Below are experts of layer 10 (counted from 0) of a mixture-of-experts language model. Rows are named router (the router's row for the expert) and show model dimensions 0-159. Each number is 500 + 25 x the weight over its row's rms, rounded and kept within 0 to 999. Numbers have three digits each.
After each expert's rows: a language model's description of what the expert responds to. This comes from a sample of Wikipedia text that the model never trained on.

# expert 33
router:496477506491506508501472484481478532508492508527532483500463481506501485490496457508493503464561516518527544522483481535498504502474442487499500464470485463548493527497498509499511500532536506523495508521490518455500496476484545525480508540500454530514548485471538496475455511540504501516490480488503526498507433522480495514551536435492458450459521511485476511520454533484509498485492489480564483500499496521498472519449482506525492530503510520491498476519488533500528490492457511
Starts and middles of country, region and nationality names, often after the or in, e.g. Nepal, Mozambique, Kenya, Syrian, South.

# expert 39
router:540514487484487471526483514537516487504504472538479495528457538553544480503533487473481508530518520523509516505502521490434516506454499505515482532514443472478499431495520515516465510529495503478505503548464526557480515507505504500495519510486480503498527476453479508514509525525474474488451500507517503544526443505476536486510501473482475482511475489517508447553446458484527501476514476490541520494506509490488512503485506508507482514465522473504545527514531502490526471494514486
Word pieces in Spanish, Portuguese and other Romance place and personal names, e.g. Plaza de Armas, Los, San, Ferrol, Enrique.

# expert 16
router:486504456521491481508503496490484510526522479501461496496510526508528490514447497537507483463477546510479499523524502506486482498485485484495516449459455552479467505518504480490507511449521444484526468478502485517488531466552464540491545478538489515498505492455521555531486476521498503482514486545494540506505474513496502493518479503489480509502457481477505471492534498464472536463505536500497495481480485459496501480466494499522477497482493548469442505493481544534550453496476492
Sports competition vocabulary in match reports and league tables, such as Cup, League, round, qualifying, play(-offs), knock(out), Championship, tournament.

# expert 50
router:482501508507507516503505462515481525504497547501547516510510534488496521504542483503531467514490494513510506474484472485520461528489504478476466509482468485476531495482526488448522538498469525531488493492496490515467513531440508477524458509495516485501464501492455489447470534526510432512527503503496492559503516524522509501477470463500470479538488533480491492493551535466481494463492497516469517459509504506534490508534492483524452479445499521501534499496495474472456466515561482
The word as, especially in cast roles and as follows, plus became, dashes and table pipes in filmography and results tables.

# expert 46
router:504493551455485519457484502453513513518479506500495548492480485506477481552480437489461483542505489514521478530531470488513461459476506473554463510491500517481469505478507538487515444507485508536522494504487480531486516471515535485509480530519448510494529507541502514501536546462481512469496478505548475472486534465478488493496518442492491527462517525498485485486459509485495551466512490501491528511527490487458511514476520482486461466489517493504495531517497464487481486507480494
The word the right after a preposition in ordinary prose, such as by the time, of the year, during the war; also during, this, that.

# expert 34
router:499472513477472509420474464484561485536505488563543516478472545487497538461507490503438511443518512515455541529460521486475488500486500517465481508484496522540524521510511484474479539522501490486496521498500479514510499479522518476480496493539489515470528455515526495493476531498490530500478482459481482511519513495477516511473512489515471521510537482518462505534513531490521495484528514508482519464540489469467505482487522500528501478496489485509515477525468437516511519497491447
Subject pronouns and the verbs right after them in biographies, such as he, she, they, who, was, is, also, often after which or a comma.

# expert 12
router:494468494505496507504497488484542497514501504523487539534522523481517521494478488523516514523466533509464501462489504514501551490511474501531487496495509514533538479478526503501517532463530454483545474460503462494455489496532455456503535433529482521510524518536497499476520476490520494518520470487504534555520525484478500484487470542491501531524534514498472532513533489518458452488499541523530508436506557477480492512500470518509542528510500531498480505460471522540518502492498495
Header words and pipes in table and infobox headings, such as Team / Apps / (Gls), Date, Position, Candidate, Votes.

# expert 63
router:496520525495554479491476506507479473540540496541486468525479496514519484491514488456489482497500449468485469544537513509479490536501495524506504513489488514528489482520459539501495465484462530475456456519545469484480503508503464486487596529470521519525538501482482503546493524491439533504538499555476492503508463503509485495486470495495459463488530498536450497469509500512475464538514501504504497508510509507483547513508513516494479517463503476466512535512511511491506501496487508
Lowercase first pieces of common English words that a suffix will complete, e.g. car in carver, pat in patronage, res, ass, w.

# expert 53
router:502486471457480497552500512552516507495492519485541473521502523478532523492497485554493504525527458509474537488480511492462500465481492529528531519544510516505469510463486511447509490500526513490471534517513500504480498504478514448537493475527492504487519486508472511475536497508522476450512563519492502453546472535499534561507503478497466490496456515514465496511494479488529530509500497521495445514482512490452485491502514491465488530484468518479507559490518463489478522505454492
Single capital letters beginning a personal or company name after a first name or comma, such as M in Misaki, K in Kimbrel.

# expert 5
router:500482502533510458524538511459531546496524490455491469539492503436512496472485505487503471474505486527509495504542508458482509437489499492508498545538481518476474481479513520488496478478519476486496519518502508509487496484526520482537512472490502528468545506485504510493507515478506492481476512462510498481521504546506473498485513486463506502490459501518455504464523427474535483508537522555508482486501506492474484486495517490463542524500434533463505554473449487529479501495467481
First pieces of capitalized words opening a line or heading, such as M in Maissau, R in Review scores, See also.

# expert 15
router:512520475476485489489509485523519520502491506534487478456469507530522490477510488478519486496489591496508539521527515474511533501499456492517562511476511459521503471517529460509451518468495521490483511522507540535451534490520496504503504482491506569566484473477486469498515531548525512470492494489515472503534456496509532519519522500506475458536496504514490463532471515459502482491515446488526483516481544473528498485485522476506515492475508505497543502523519485477482508501528475
Word pieces inside Italian, Spanish, Arabic and other foreign names, often in sports rosters, e.g. El, Al, Imberti, Uthman, Lucia.

# expert 43
router:491504536452514511410477490501538510536470470493521559488500491513468521521492465436477507505525504505526479525527474485497479509526491491503459515480473490520502513488514555498512497526497488516475503478515484484459508474524505511499502515563486510471499454541513494491508503469482511492495515501460430486511535470461489469469490512511498527469486471502498523516473507477532498455517512527487533503499504462474514516479506481510449489490525453515471509532483468517528515502465548
Sentence-ending periods, especially after place names, and the sentence starts or clause openers that follow, such as which, who, The, He, However.

# expert 28
router:502543472517504488512507491465504502516516525490554533500483530549523453496500517485534476499510505475493497520498524504494543478463461478475529505483497509504517496473497477494519531530531493516485562510457512494518500494488512533442497486554489562519529515519495486510528520538521465524509526488533475516494446520490477522487522491540488458471489528540499517513487496477475496431583505520510470499484501502523483491475478522519450520511517504510502471491507464524462517507478494
Mid-word pieces of South Asian, Slavic and other foreign personal or club names, such as Ray-ap-ati, Kawas-aki, plus pipe separators in tables.

# expert 36
router:501464512489484518468448457429526482470504498505511530525484519516514513505479529511451496497504528542508523477521520475501504480493505428491522496508478494460496430560510499462478482513486500505492515466541520519506508485473547512503489468517527569467521480475490516463525506508490517486479513528517513479495536476485493500530486477518466450488565521508514480499483459489517497491487506495483484486530491489495492483488453531511531492550478498515551514519533510489481473497498504
Opening parentheses and the digits or words inside them, such as life spans (1915–1997), (born 1968), (2004–2005), Role(s).

# expert 31
router:512515538499505485465502508495499513472469472454457485528515510509522487549479523457523513509459527503487448516455515472534519499561485483518506503498464496537536469541502510537551483500501474464528502506525501483495501515473519471515444516507508500490510470523496471522520503511527488469502498478500539495480508494508469492487491535518528490536517482542486527473541456488488530470474513533526498495567508498490536502551514522481524489504537490493468520486476552460528476502494540
Determiners and quantity words like a, every, any, plus table items such as %, MPC · JPL, Votes, Rating, and description.

# expert 19
router:447502523491458490497502482478520539487511475504506485509497499475499519482501522528524476539519485513478520470530513494536491508479496487504548523475530532525470463540520526449500498532502484473461458513495537499517473472465520540518466503529494537485534473484497489472496520504490485509493498501513521505551553469437514506482534499548445511463487522475483476510454489480490512516492500590502508477501501499485498524511473508453503508471497512510479496509517444460485528505528490
Line breaks, spaces, quotes, hyphens, dashes, backslashes and heading markers in lists, tables, LaTeX and route names, such as Sealdah–Silchar, ===.

# expert 24
router:473554495513495522506492502502494547482499494477532502495505495540528503545483489518478467534467506494476476493532490499530502500509496482474542506493496533474481492480501464460531512494522499529482523494476517482520498548512488501521485480549505489455467496501478475486484533519491469546511590490532480461494499470484488504514447518505504446485524509490555512514511520546519510492526513503512512419539541518569516518480495465496478526506529509522495509484521506498491457499513502
Pipes and semicolons separating number cells in statistics tables, such as career goals, wickets and score rows like 18 | 2 | 2.

# expert 17
router:503498482489479527505520475484473496488541485509442489547508483452461522496477465460481496504493542505481476507517537492506489521510450439542511503511442469515523474534530506508472494530489496502522486475484499585486536484460509527525523513513483508489488479500498504487530499483481501472491478502518510562516507506483467485501491551510505500498521470502500507485521551433463497444476535473497513505503489499500514485480516513460495504539523507494531487464513533455518469487485497
The article an, not, any, and opening pieces of longer words after is/was/the, such as app, ent, compet, un.

# expert 13
router:490491501483480514482493494536522513447502491503494468462516509556494507520503481545519501510483529503540469496478553463499503458496472515512508543490538505514466542521527519516514463514476502479484517464487505464500512513486478483500432506511529477491515525526533484508494498492510473541510506472473500446501512516473480512492498501550470485519524500499499521574494499527482512528450513510532504479490512512494525469570475537476469485526519465531490518562537517522525503496528527
Digits, decimal points, degree and minute signs inside numbers, especially map coordinates, plus ages, postcodes and table statistics, such as 9.5°N, 46°37′.

# expert 10
router:522505541461496472532505444469477491474477493509476470487506488516505473503466551516490515484530482528514512527504531490513534501550502515513489516511481486523504477508446513466480486478502486514502531458506511504481538497503523515499502511498468487567532496471500490477505491532504509520530454478467528464487526524505516452518554500469517519538533471542457458490475544470468531563514484529494491500521515513514454510483527516475523538532527514467482508483497488471494480498540510
Word-initial pieces of academic or field terms such as bi(otechnology), inter(disciplinary), ge, art, plus New before York or Zealand, and line breaks after headings.

# expert 1
router:496509493496431487472509462505486490501520493515572491527445545527508462525526486541484477493493510551471546541536535499461486456490464494470512491460513527540496505495510501488481513524494478446494517506495490453504476516511490497481488512537437533548517495497511475531481498511472492471514492489530508515476477490499499516513504519483475476516451493491491563492510487481531511529486509502522521508532552513494494480502490473539504515474492499531516497485443509506478482496466462
Later words inside proper names of institutions, teams, venues and organizations, such as University, School, Army, Soccer Stadium, Academy Awards.

# expert 61
router:464488523453465484479508495459482500469508527493526546535515495514492511506475471501484484475494466500538501474507456485498483462528516471515516514506491483475516513494544472413463512496485499499473506526525510509516477487449508486476507513506551494500484506489536481501541481507451516507512531495539510517491531453478482483452459525525496468478475464480500521520504529532464517476532431547488491495508533521528490514515519490486506516458534484548479488461505533513480491509513499
Colons and separators right after infobox labels, like Genus:, Native name:, Subregion:, plus list words such as including, equals signs and commas.

# expert 3
router:467514508518499534460476503524524504498529469480487472553496503493494493514503498466455557465486501529501508514519519538466486486566507481475505521413482529549482473523527540471481551503518498524481482492535485492495469556514512494493524531497528512510536490530489509524495526475429478489515483516515503504521456488479507469481456482486461531496486499512470510466484489487497513503487480497483525516532514482465502476541525487503464491494465493503488472503506535496485447500493476
Noun endings and common nouns after articles or possessives, often plural, such as -s, -es, -ions, -ments, government, games.

# expert 42
router:465481489485454508503489494498489452531477533486513533491513489523497461488540486545451503523530470504467492519489498459484459475468468501464515508481503478519481490540528519521521540459481519485433445484462478495522552477512515530477481489508484541519503504509494467524491490525505482527484506438490504521501470534517522534546493469460496435480481485535475516486524521504501528495513505478527513501529508512483516528477484479533527519525523517481483463491531504510471526505467491
Middle and end pieces of English place names and surnames, such as Chelmsford, Keighley, Westminster, -shire, -ford, -ton.

# expert 44
router:518508478507463502497467494514517476548497545529540494475454518543503495481497534515516472516510517483467518531536505484457492506458482493470503513451525500515524514544507461562443574514492515493471533476490518513480497476488516478501492492550510535516509481467478488502483504552513491511478522493480471534498451485516528525494509461498514444505476552488482521500467512478541512481548501470513531506498534488468516455471481479528496505485488524506496497515496497494464497499482482
Surname pieces in sports result tables and cast lists, such as Seeman(ová), And(ers)son, Pav(lyuchenkova), Ham(lin).

# expert 56
router:493472493445492509472488499491482501525496501520499558496470511557495475492470530530443515499476478485454508502511482479507492449513498507474526547461526505497475505522537491464489530504482496488458501527521518483524500488468561508461504527555510494477518538481507446504498514552491511516520508479528518524510489466494478459472479501525483457513467513491435506519497513509523503466524509536526529539507531533478466504456470473471449494494515482502504511505523488512475488493523488
English given names and their pieces in credits and personnel lists, such as William, John, Sh(ane), plus pipes, hyphens and commas.

# expert 48
router:431519502519499478466503502505504555521475489486492544480528508492540493454472516476532497542469496476451497482500467500499489509521517491518490509499490503496541455430489486500546466474465480454551483512499485485489504496509538484502493465505499517484512517526477479475497495487488487532504520493518524501538554528478488549495466532542493537487517499510495525478533512483509439465503506535515514470491516517519516510494455457481521509497464511518502493459444509510485511495493451
Pipes and semicolons in election results and game-result tables, next to headers like Candidate, Votes, %, W, L, Score.

# expert 40
router:483495479470462524515463489568529486506515533515515508524462481518518497481483486449478442490524492466487495502506491495512497510458482481495489499505523504523506521560482501469505560468508486492484532504518535528490485504486505491480528523514511486537515449498459493468533451492543524484470527480523483487509464502516560511537538473528522483496476500523500537489441493476533512488534475504513482523487483508438531524479505478491474509492502491498468528478530461520484552506503496
First letters or syllables of non-English proper names, often H, G, Sh, Bh or accented letters, such as H(alfdan), H(ussain), Sk-j(öldunga).

# expert 29
router:475487532500503511512471516487554524488483470530497549480548515518490546516498519502498488495548474518536490453554477489522495454555527475520486504480488492511500489525522519436467511475500520528511516484472474504495509480530507509475527505504475552461529522512489506504522498496498514501473482486474504509490493503503493519476485550485436507511530499448475527447489480456486482493535507505517501469521508509475486493551489443480480508471464507493527535537485546466508475499513519
Line breaks, == and === markers and heading words in Wikipedia section titles, such as Career, History, Personal life, Plot.

# expert 18
router:501509489474544466494506509512507516509522487501479503512502505505502479486517504511480480478503529473462459575505518468525531558464560514521485484492480505541537532510474450481486466490475493482510458522505517513507489471500539492484489520470482487502499508446515472532489519471464498485464505506521502466489468487495477474508465488485483531553466509536462463531479503483497500517509502510521503520493493480481567503507494568541505529521476563477500490499520490464514535495461477
Opening pieces of common English words split into subwords in descriptive text, such as r(ivaling), am(phibians), a(xis), int(ensive).

# expert 4
router:488511465503493512451455511480489505502538443492488505520477494506437524566541454478470502522519489525462477528520497505513509491539583501496492520468481489469508452517478506471496502542534523497470487520529465479499513480496502491496494499503453519488506494499472505479502516468477521484528473502499464545490519484446503499477517488501508520491516499478471485519495533450488532487500481486463535523505495512495482522499519468484494466529512440466488508549503499466486544505465519
Prepositions, articles and quantifiers opening a phrase in narrative prose, such as to, a, of, some, with, after, during, plus verbs like took, gave.

# expert 41
router:520486471544465511465484488542520473489531542502478541440502500521495518502446461527512479514530517501477499525476508471506518502469471495472552534491540525528454470520554486521494502483517521474510521490470539537503507448489484513490545494478467526503485503472484489509494488526478512480513493517482493527474461503563546500522479486462487510517502502518552527536465501510494513494508452491493488534479518442497463495481522514520506514487525511481533470515475480491477522513520519
Accented letters and pieces inside French, Spanish or Portuguese names and titles, such as é in Gérard, de, Jean, Paris.

# expert 32
router:499541564504513522523498459458532497556481496569480465464493511469503547498538504502500522436505496447491502498494528528502519523509498485527457540490472491520486523508497471483477488472511535473480501469541493480491513522514513500470530545502491489488543485500509471542475539525500524473499484508568481520497484483503514487502485498447460482492538468493454472507461495519516470492518485503519502498494473502483538455490500502522516508506499504476486471518516473544497480496527465
Inner word pieces of verbs and adjectives, often before -ed or -ing, such as overw(hel)med, emb(al)med, (al)ign, inv(al)id.